Experts of a small language model: 4 picks a token, a variant of SOAP for the experts.
Below are experts of layer 5 (counted from 0) of a mixture-of-experts language model. Rows are named up (a neuron's input weights, with its number) and show model dimensions 0-255. Each number is 500 + 25 x the weight over its row's rms, rounded and kept within 0 to 999. Numbers have three digits each.
Before each expert's rows: a language model's description of what the expert responds to; "mostly gets" lists some tokens that are sent to it at least half of the time. This comes from a sample of Wikipedia text that the model never trained on.

# expert 32
What it handles: Hyphens, dashes, brackets
mostly gets: " “", " [", "{", " \"", "—", " ("
up0:507563530494494507501543491503492503531498515459499501478484502475525514487473505472496490537499568496495487519512469464493510494500456500450482507520517505480523511483488490494480509448493456504546511489508471532470496483508453547485500479498471492535488505500487583499484535507518546515501488440502495511475498501484508564505530499496512443515498569487512500507528520515504427488508534568486467505513497527487500523472506496517468521525491501529498522486496556477514497493509522470504508504473488474499537508492468503533494457469483495521527473479465501507528500494581484524497502490490459514461471485504500521522455483526507483482511529489499482504529500481537490491484503563503502505478530533471491512474526492505518474484529521470536466477488552537531481502511469
up1:475492504496483462495495545489473470462529517457440502490488540503483496478498529483513486506495533464522512498486505497469534525478511540483468513532460498461518493474517422525475463480526495478489566519527505484525515483492501520486494447451499548494499497526460509518461520467517507452551497527481510519497451522500464535476500497475531557485509481504525468522476543515476481474523466480452452518430509452501467545505506493551524496489505507489479479503486509477527493525470540559462510493503487544469478480551486466532509508509469518533521496530490488523507489477491490511485511512513486516507504503509489452526496492433523531489509491526497508500509460506530513511505520496468478517478458526499497520491507483499514514495517504513521501491544511497516485499510511

# expert 54
What it handles: Closing brackets
mostly gets: ")", "op", "}", "]", " center", " zone"
up3:509463482472498537507501478520529494568508456509459486487473505517518519498522510523566505522470472521493481497559499513500490503479463489524471478477557494501468472504501483497508488535505504528500498438512483499503480479474484485483503532521518492512517514489474475573482511498491565457521487514505530470534505523497523487479506503500493472463502510477529545505522530506478477523493479517529491484549481524493475520522512471481483492462539458493484524493536503522564472467488480457503514484441495520524550524475533452538516478525507523490467485503513536503547493508511478501510478468485476488463496488437489501519501500498513496521501482527501459520448494500479514513488483557486481511463443488470481487493545510518520508502508523531472506534487526536524475516526512
up4:516490487505485570519523533479561480530499479518497475494507493480523518513493478476460522498530533499481516541434482499505473488478509497523481476517556523496484525501491485514519479481471506442563509465491498467478499491470505470508513460543523485490482478523507491504513496478494549490482477499502455543460483458511490474507459478483527472472499460522512512549488526507458467516481511528497506545525507459536494535509492531535519518487533469489510528475531519506485511536518481524489501513521506538544503486487524513447484485474497545500526461550505463544520493501519496491518478537482510484478516480536459478500473489525470502497517491482494511466514470490522506501523515515502438516485478470461502501462543487526492480493524476523469458495476518493469498490552456

# expert 10
What it handles: Plural s endings
mostly gets: "ces", "s", " Is", " Des", "as", "ines"
up0:476513499477507508542509454476502525467510517451476545512570525535531476488480559481486494530439530502511455485485526516511521532491484503481436527496538528476514521464500489496470492494503488474533474508464487547509521484461477495516491468518488496503510533471500529502512530505508529474491499484448491432522500514457524518497531484478450514517517511479484513482466458495494491503489512528497475476456492475501492518480512505500539541513513460491549507504516494502527494509525523501499499534546495466500506508519495504494465493489501485438472460491505460530483495486495507470466483556494510437533501471486485552529511547482546487507493524516527524502537485509504508499478506516465535499505513550508512509502515497508522476482515499509482519505483582473506460498500516
up1:504475499544502561520491482481533492534505516479483469490494508510541433506492527450478492497468502492460455523486494509486495494483485532492506514506506512506490512485505486528504534495542506457535536452553476498470454446493535493522502480472490499503460482516490541512494483511505505510491500492451476494517489503496497511504530461455486486485465507523515502493478504505491476536429547532475482518510507491515475482483508523509496541497504477521514473500496490550497527469534533475484539462484478491521507512476490508507487530509486486492522505501502470498468489523506509489520458497449505509496525445497502516528474548485519524496504505546491541548516512499495498519503532474452449472572518490456459594484495524473483522481486505508528549528486512489529471505505501

# expert 41
What it handles: Determiners and possessives
mostly gets: " the", " his", " its", " her", " their", " The"
up0:501520547517476461510548471524492453487472464549470504485510541496469520504501467521485528517469481513467485539529506466527478479511528460481497513521435521473493469514510506508520516543502483487492485537481532551518549512511515489532457490477473455527492491490482506519504470486433548506479512530505504476509452514534463500484485469473504467507487490526502536520512499516481498517475502511515480487478545507459514514517496484536529471500470511507507436495511463496512539499514519513517514522481483547487501499495556479474474502459485505442495512553487509468512527489493456512506490482478496513532507484485498478523509484544478526499523523496565503474484499520505520524512428503483502488505503475500476518517543526480503551460539510495493482537513528503482534518492487
up1:480448505489526487521483497458464519471481495540493443499487521444497513461495516502515485502529498494483463464458545523481511494540510493510497479494497538487558468516512496538512477522446532513513479513520470537496497474508491497503505532486532474510510506494513520503504519475447493488529517490544504494476492487536504513472549519496493480548507545531499519536499473521512500490472537531519462479510464505524492503470479482502514472490479480497522515505482480486498528433494515471534488504498559528488475509490543497485483526488466522501513499469517534521546466514495530524546473497480466500510526514449528485490495541447508535548529527482465450522443513533534485495509455479502507559501504460506458494545515506499492494549515490500476498501475485489520510522513499

# expert 34
What it handles: Zeros in tables
mostly gets: " Tro", " Apps", "tro", " Chevrolet", "ด", "loan"
up0:504471504516490504479476499538520522510545489476518523495494490482474516521505479533538534532456505554489488476459486479472507473517482485482496524512454517497508448499491488457513496461463452465475508538465513466510461462461494498531513500473486465479497490530500483512480468547521549543523517494534506506504500540492498515520521497481492478525487498513493491506485537557511485484476498489497486475515442462502465506501481498504526488509525510534478530536530521491469509518496544473525523510533497444483478486500476516560521494495539501479518468551489521503477516496482484541473498471507492553530485564465534479522540493475517510525520525506500474490476488516489485501495536507461512515548518474543520516450524503475512514466515479523540470488529511474528497448532518
up1:513510535469487545474497496495503440515518495521449530436508477460495480500523524500502433493510482527501453529481546495493489524519495513489530498485499527515492498533520528463510522519513533525512487509465448489486524517483489525512481534539513519492477501537537482484506529499475483468490511465521518493517466513521509497491499545498530506468499512456514457491468493505484497511516501507468542500485537522494467531514540510487509508515524492494445516481503509522507478505484478490478460475479473509504499519526511485495507511492520483535532484536469458532531472512497481525524493488496531489480526495488510532488477528516516479446509512527502543493563526497534509508513492488454558488528520454504488502508453427571495478515469520524464489458519472540448514467489513

# expert 62
What it handles: Decimal and figure digits
mostly gets: " Animali", "gastropod", "%"
up1:485521533514475481524541487527534502532492470516453504508511494517482493477503493527528469512550487488510497518463553491465532540539529510439481502490536502531493479495473503476552542488531487534507474520503482454480459520500534490468527480475449498554484490529521448501482519479507458490498519475534552493504477505491512482492476519479488487493511518502517504525535520512507525473444521523495515515529517526532480466526507539523525530510511479503462486485503512509507524486503506513440465539522523502483498487503468485515499530506507488519459430459500463502503493509502481511531481473488482469509489468498533450521509484541487533470485553506512476477435481491505469475545478498491514512505528511540522556491500526509521471494515487508511490466504530485519511505450529
up2:519530511505539512481502494462499514505486504528483437522462496525505523520468519519532525483480517498540506497523509499501516484489506489533496488464511507505484465465490502529543539519498471467515484499563494503470467477508507497490436483470534485490478530527505499503536516529526469486525491534479464564543489544496500498518476528502483535497494481492502529529478501511533493524461465461478556479499532453480530508529498463532517506519525427535494480505485530434501516480510537505499493518565512490510499479506475518499514525481514500442454521510501490469517486484491498524484436488473511494489488457556468446497512485506492510487490530483466451513534534534501536533506522494490518503482499480521506518495473496514499501452466485554519511507515479476489484486501500

# expert 5
What it handles: Biography field labels
mostly gets: " founded", " joined", " born", " Born", " graduated", " Synonyms"
up1:525460485511494524525497477477504548502539490480493463505484491524533493499511487534497506492456498505502465496446472490504514535491464506442488463535457458509500529475491479499479505524499505498496477526473493523542481520529492495537532472496472481501487526501491521515497428493460478486519505535513497529491509506449502504511491510512513525500471459499480519506501514579538530488501508519502524538524485513489485507494507461463471499485512452503523516511507474527491488436499502518472433535484494495476495520486524493489507464510516515503503534478523507493552450483539494498540517549553520518455490503552474519501468519468490551557513480495486527493460501525501497506503502493522501536544482536501478545502513519530478478495455470519489545530477501464509461475474504
up2:519504524447495520489498494485535472525515527493501493522500448530528455476480487494499493441495517519531502503500499520476458482509448519476506534494501527517548519459466511469516503528486458497503535522477501509512527493527500487489517529501497511496509525507469509491477512503495430482452463507479486515516484515456508574537494518516495528485489471453501504488489479527535493469540519489496481491486492491530476476486521464484494523502474481488530513428478525472489530454475463536492510524456488520467468512506472464449480507497500496502506559524543505489500531525516529539517464487507471494489529501480523492522548515492521528472514490545492498545494503499496471469493454531500507461520502449520521518453481503466506500518522514551510527530486538493512494499552481

# expert 20
What it handles: Years, measures, ordinals
mostly gets: "time", "year", " fourth", " third", " fifth", " sixth"
up1:491562485482483497496468533489497536550474455493496503484496476474521465470469515511474507493478493511474485471501499494468487500483462470497475501492475525498469512494528528557507468475498540490519526522539444499474529524495473450474476515468491463502491527481514441493519523498443545479467513513500537507539488488475500479540531493483511509534525509525509477510505504464438507547515535549492527508502490517491550458439513506477485499520512498488516518510499516495512470488486531523496516478512484462550468481525546479554499522537491513520510482480485490513516479477521500490506526520479474474461506489496518520570532479524504489497509522528502512464501496488508455507504506516478515536516503498502552534502489464444499479526490475527521494493527510500547472558522502
up2:510506491495458507492491518466499522483520447535504490476453511508539498452494505520521499492500529528473519474515501488433573477473484475509503528465531523490524517499517542500518546508503482534491505537534496513526430499502495493500501515505488515503476488502517511521517457505509476535543556470491534476490499515497543511543485528494464536477489526505533475514485484497472469478552473539506502502465509491484469520479479473496515510484444534504483518472508521448533532503482466480497478485479478479482515512491498545499521502507498498517548536530466502478504513492524504508511508454474524498478491483487508488454519493542512513503503511474504532476537425519473530499514516482475454527487526490504512535507470504487482542534525436511495462511481552488475474528521473

# expert 3
What it handles: Second letter after capitals
mostly gets: " p", " di", " Cy", "exp", " app", " Ac"
up0:476503474516521550491521470491511496495457479523494528505474509504503519505493541469513464509559480456478534517486500503533524490504475484476490510507545534496501481448505466462515495491526496534543509483462495485461562521463536443486497463504543503519539519507516451519524516506452478485446509526517510496530513497466487466472508538444526492517493505472503486510503524495512499505500486536516452481470492503488495514531540443496514455482506495478487456497505547497445473502489520529481557505534511506523490487477490505500523496491506506529548455557485502459535494547516480512480498503499464494518496500524510526481485500505524505468502470501517493463526481461469519516481490510484544515484460512456508511495546495506451513506528507464515499474485500451487466476507479
up1:499474520524521542528505534479514478467510532462506519500518483467530502506541500457510491475524520473486496534494506512535500447518525491482480478502515518482489504555522492497536478483462498494485520485487512504492548459518537541499478501495486494487473475491510503485485538502498502509454513487504525433528488512495519505520477528527447520532498472532518506518500470484577488475482509466503492531542547476498528554473493541466491516502497442487524552503526517486499504530480555503505544505514501474517509476502475494527461474478492480450530539499478496502505470529492523521529465503498524488521487489517457521490476503480473494532545516456437557528518520462523454445527491494528503524514508532500503503504523502471454456495514519487500487527532507497504476480494517

# expert 6
What it handles: Units and numeric tables
mostly gets: " m", " R", "%", " ft", " km", " million"
up0:494483527496541476461470502544493493494493476468487485519485509518505517472518493497493517539470544509505514515465476453509511521540477492520500465479544542492528496505452508475508505483458546481477536474475463529479530530467513464531495550502497486494477541495521544503490525459498523507523487462463530464522476535499485482535514494489537480478462481471512538492531507544543488523493508515519463505488498491503514530505468481486489525486551459512508491462488494490523484500521491474500566483541487498491511530518495480546490501492480524480470481469500500509490475466465472497518532495518500513536483523509468518523502509487537474523525492554483525495528469484473526475486482514515467529445490524508470534537540442552430479523487496471478524517519509499500531506523495
up1:479513512494536513510517508522530514479515517518504496510488471447526464510477495513498527448505493491510504494551506476531550462460522516523503492502547480528507476504503492477499500496486509475540496500550505496491480507493540479506456529536485537498522485502483493491517483528520501498435477488510496470524524506493500498541472493506519541450488542494486501468572510459518502502513442520493504507515497453550509518472508459498503492491477499512462460466497500484480477459493508492494519445504531501501551468438496456492501453498507500468474511512503483531524498474519506585481452521497517473521537501451529493501493468447527486457496478504476548498500462523498506462544508492489514523494543465465483465511480529535491500480499487501523521485496533472488483498487509

# expert 50
What it handles: Letter d in names
mostly gets: "ad", " D", " Ad", "fin", "ud", " Fin"
up0:468441490490462490497480481509484526465533502519445519537511463527541541480510490508507505498519486524485474543474473495546532484489513493533483453535496529488488479534509474451517510527517498463471497443477482494514497517516487530486472508519572524505507471463513522485518456510504522547480472469517497480486507514504528492528507468534543470482497504499489499552502468507526491521532485507530532499513471509529513501511537490495475463512479490530533510515508532542518486520497469499477509515480478493462476463494445552484505463502485468471478510487515507535500461508482460495511467509524532501497465535516504499533522501482478485487496516469493453512520449469516500531498492510487488598503495496493497510540538516511449488472496479514487489528546511526471490484475485
up1:513493535501505527511492511496518504535504549500516506498447499513518483506480466475540536494491520488471511504464502450470513480430481501504468509517516535547484482477512467527468522522473556514538496495484506533508486524509498492500483471568494533468533481544512510480492468523493530525486515479467471500543497503565502487470500530497479482483519485463508516510473513493496502481494529485508486501548558516546511507500519495491474539529501474501487512464461491497496494466481535518479509508518503449459470495514473462455515494491523482523526529536515474539487457523510490539492500490506561481499538505471506472461492520468502499503493530504478482473496499491519477560539483472468514500500527536488497558479481511472502471457510465498488484521495562441516505497500471

# expert 30
What it handles: Word-final e endings
mostly gets: "ne", "ine", "e", " Ne", " south", " Church"
up3:504511520507472490520514509506498523431508465516502508472544486527535501502484496500554522487476508487445483509504555468483526543498476461492479506521467509477507505518522516532501512505495517496512524487490524526478526506468508457441486516512511500475475502461546464498503480472454508474506468484494540492504520459497466518483468565533515523501546475504525516504456512498501532500484513502519506478489497515479487472471500513477554501491469524478446517538526470494487496519474514484513492507515521483483461487471521473466519506492490561515519508495524488522498516506520495492477474548513533533541459463511443453515549511489489504535544551471492476482488510549557486551509510464534519523486517495485501499524489513517526498532474491515483481527480524469497531469452506
up4:504494468492484492513510522483489466539517510577490498539547480492511526515504486494522523481484480480521504557519502475510449474484503543477544493460501511502490521500454514539527485542495485491487528499507469529544525521470460548491478488490499539507484484500486478496456521488485501510468518486509527512471459496478475538505523462507495513456494474517458518475538486467497538495528466481519508535513551509523476511498514462493485540503509449517473482432494507509486530505474483526527499492502549508553554465467512570492469527502525514491501480497468504480525484492493481515536507480531492459501524519481485524502497502493565493501480475499514487537521485473491491487509523503494455511523498468493425520542507520486471504482479493495531538449483476497491502503483485

# expert 17
What it handles: On and line breaks
mostly gets: " on", " On", "On", " off", " along", " hit"
up0:480487553517542463501515485498499494494534491468536453523470482501512495501520483493528508522533526490512478520484503470446518499521511498506468511518524494493430465540540494534533481490480421503482507512576511477524498482515486498489501472465470532513529540496512502525556510487558513520498512509525477484527504479513516556467462484471500507554496477484493513505503480525503498512478506533487507502478481521468495469510481505505510490507521491523516477497483524519495472525516531519489505473521470503475497471493448526498496475522495503508508527541509509438496476493516449462546480510528456509520470530485542487516509517491533491519521516495503477534523479494484497503463508507473475531558524475496463470495472514509445469487541517509509530457523550471514545499458497
up1:502486504479508531479474450521502457503450493501525489475475540520524491485504528509494531535529545510518506477534509454488486481536480498522518478512518524530473520449519500465477485500497529449530488489524498450517477523458497494519496516522464523505475522487457470524485473497499507460494501464507500495523479487477492459450537469516465500430481491505469471483466571517466496527514491469489509517504488482495510475487532532521500506474501501497477500433552498541508529489488480492513513500454480555500507477478518513499504509501519508529481486523512479523525492497495503460503481532453466481492513458531549515457505502484501496529471500489497507510495498550553515504506476499468516544506479481558514497530482495464556452535449506519491530492494522476516510500506477

# expert 35
What it handles: Mid-word stem pieces
mostly gets: "cre", "st", "St", " Cre", "dic", "curr"
up0:454467450493516548503529521543504475505497472479511517517506480514491484483479486480497502512501526488471554505511490515505508501486500463494489520480456532486566488504501493528482470548501491505509505478483534504487503504515511523511480482535422500521453481449508546534524510519542546548529516490521496495540512506538499505493500518501525508544526518477503515514494465495525544505513489516469492523472485501486457492512497500493510483482526460481495494500469498471507507485535504519530483452507493468465487488547461470500511516464480463511513423540470523511489515498494473479528451538484500536521489513520490492483478514497486532481519509527466497527503490503478486536464525439539473500536501521470519474543540553503433515525523478504507484514522502481473472492447497
up1:484485516457483468484500495511482510480538485502539498546531485510506498533458483444473509529532469517501515505560501535487474549527527504491521468472530515474492481501496485508453465538480492521517516477487435519515506497490492504505494479477528521507455542512498516532499486507465461528462452471497507487506460491481489519464493521487505507477488466527530498478502534494482482486508511477515556530517455504512495512466497490536505458553485500517499501477474535560504486533526479489536484512472531496445521452515537536508507483501547488502499530518450503547534553505489475513504504432541485513472535476493489489509502547461510477477462482490507470479497481523525484507462534481502453488517538496482471502494513501508487508524516499514510472527541473490484503522495520

# expert 24
What it handles: Le syllables and digits
mostly gets: " pre", "le", "ü", " Bre", " Pre", "les"
up0:505515493458501543486504486529518472522517494525544473494515493521501494497468521498545506499483495510472546484533501471569477522517499498530517451470504490505532510521522531487529455542515478500479492488530506486492506502505462451453518522505519502476452539500501502503494446512470536471470541512518507483517490515534474513479538520462497498518482502483489491513534536529486545544483487509482532502478498491476496510507471487496523450495502516501537503547461562499476483511530491502533521492536509476451525546484510463511528462461542550480524511496491453511491511465515465467475494489511483480505496480486507498499510494487492500495539525484467532530533489530500499505490462504522484550524545450509457515476470493508527445517478512542495449490499455496467521481510482
up1:508466472484520541490494502512470505476472496486524503497484487487503494518479528509468520490511498537478498481516462505538458492505479487509498518478499558542505521520472490474498484454480516525509504522499512511473515533482510526492504534459510526527502468499467495523529497467474491478500510525504540507483459527509456507494489537536465532546485468492490519506529525509466485492525520499495543524476452490491501503526525557455449516533564492449483476516488494482471517497460504458494551509550474466483535495507522505478487511494453470525476464490489513472521498491474495538464463464527490496478502471517526481500496498514501475529523559509510529524545500474522516485528494525498500483432513513499522552472438461474460507460517531506492509523488505506445493499528463

# expert 28
What it handles: Apostrophes and digits
mostly gets: "'", "’", "&", "_{", " Mc", "{"
up0:492508493486520517537464509477489514527499502510513504463497541527522531498465503464484467536491512490442501526471502466502541500501473512479493503534488542541497508507510509506515490453476444465456507499503490510493500525539500515540532470518508516509469477518488508493578506526503476499544483511488493513455528520529488503472484454527511509495486477515497514499484543522477487460510470492514475524525464486479478528506503540469484517499511478532541494496505518540481484505524499510570498483516512482534527525477457446535527480516469485513505532520523527454506492496494487462493483554475458519497496531559522507462483500535502525501526525484528542477519455466493536493447510484466509523486503486524493463518512501474458474532471515477461504449488516480537473491476470
up1:490512490482499495490482512466513531499492504490500491526498570478506545474458548502514511507508509510502490486460478526517511526470503501496492480475505493468528529510484469506534507464525523491506471503554537491514531487439517508519522508470465502536490512508480493516522550458462459527498503499486486514503506526494522497525466501519471532538516513532524507493522492502450459462454489469544504531490495459506493496474452517541526520553469507493502501493511475480503483486483500490524513503519531537528495494474471475535477528519519485486461475552508504552526513490524450489493474474507458543517464501462474511539536481482533477480486548482466513551478477472500496495443473510507476514537493467522488524521463488449502499500530448471507466534522484474528499505465501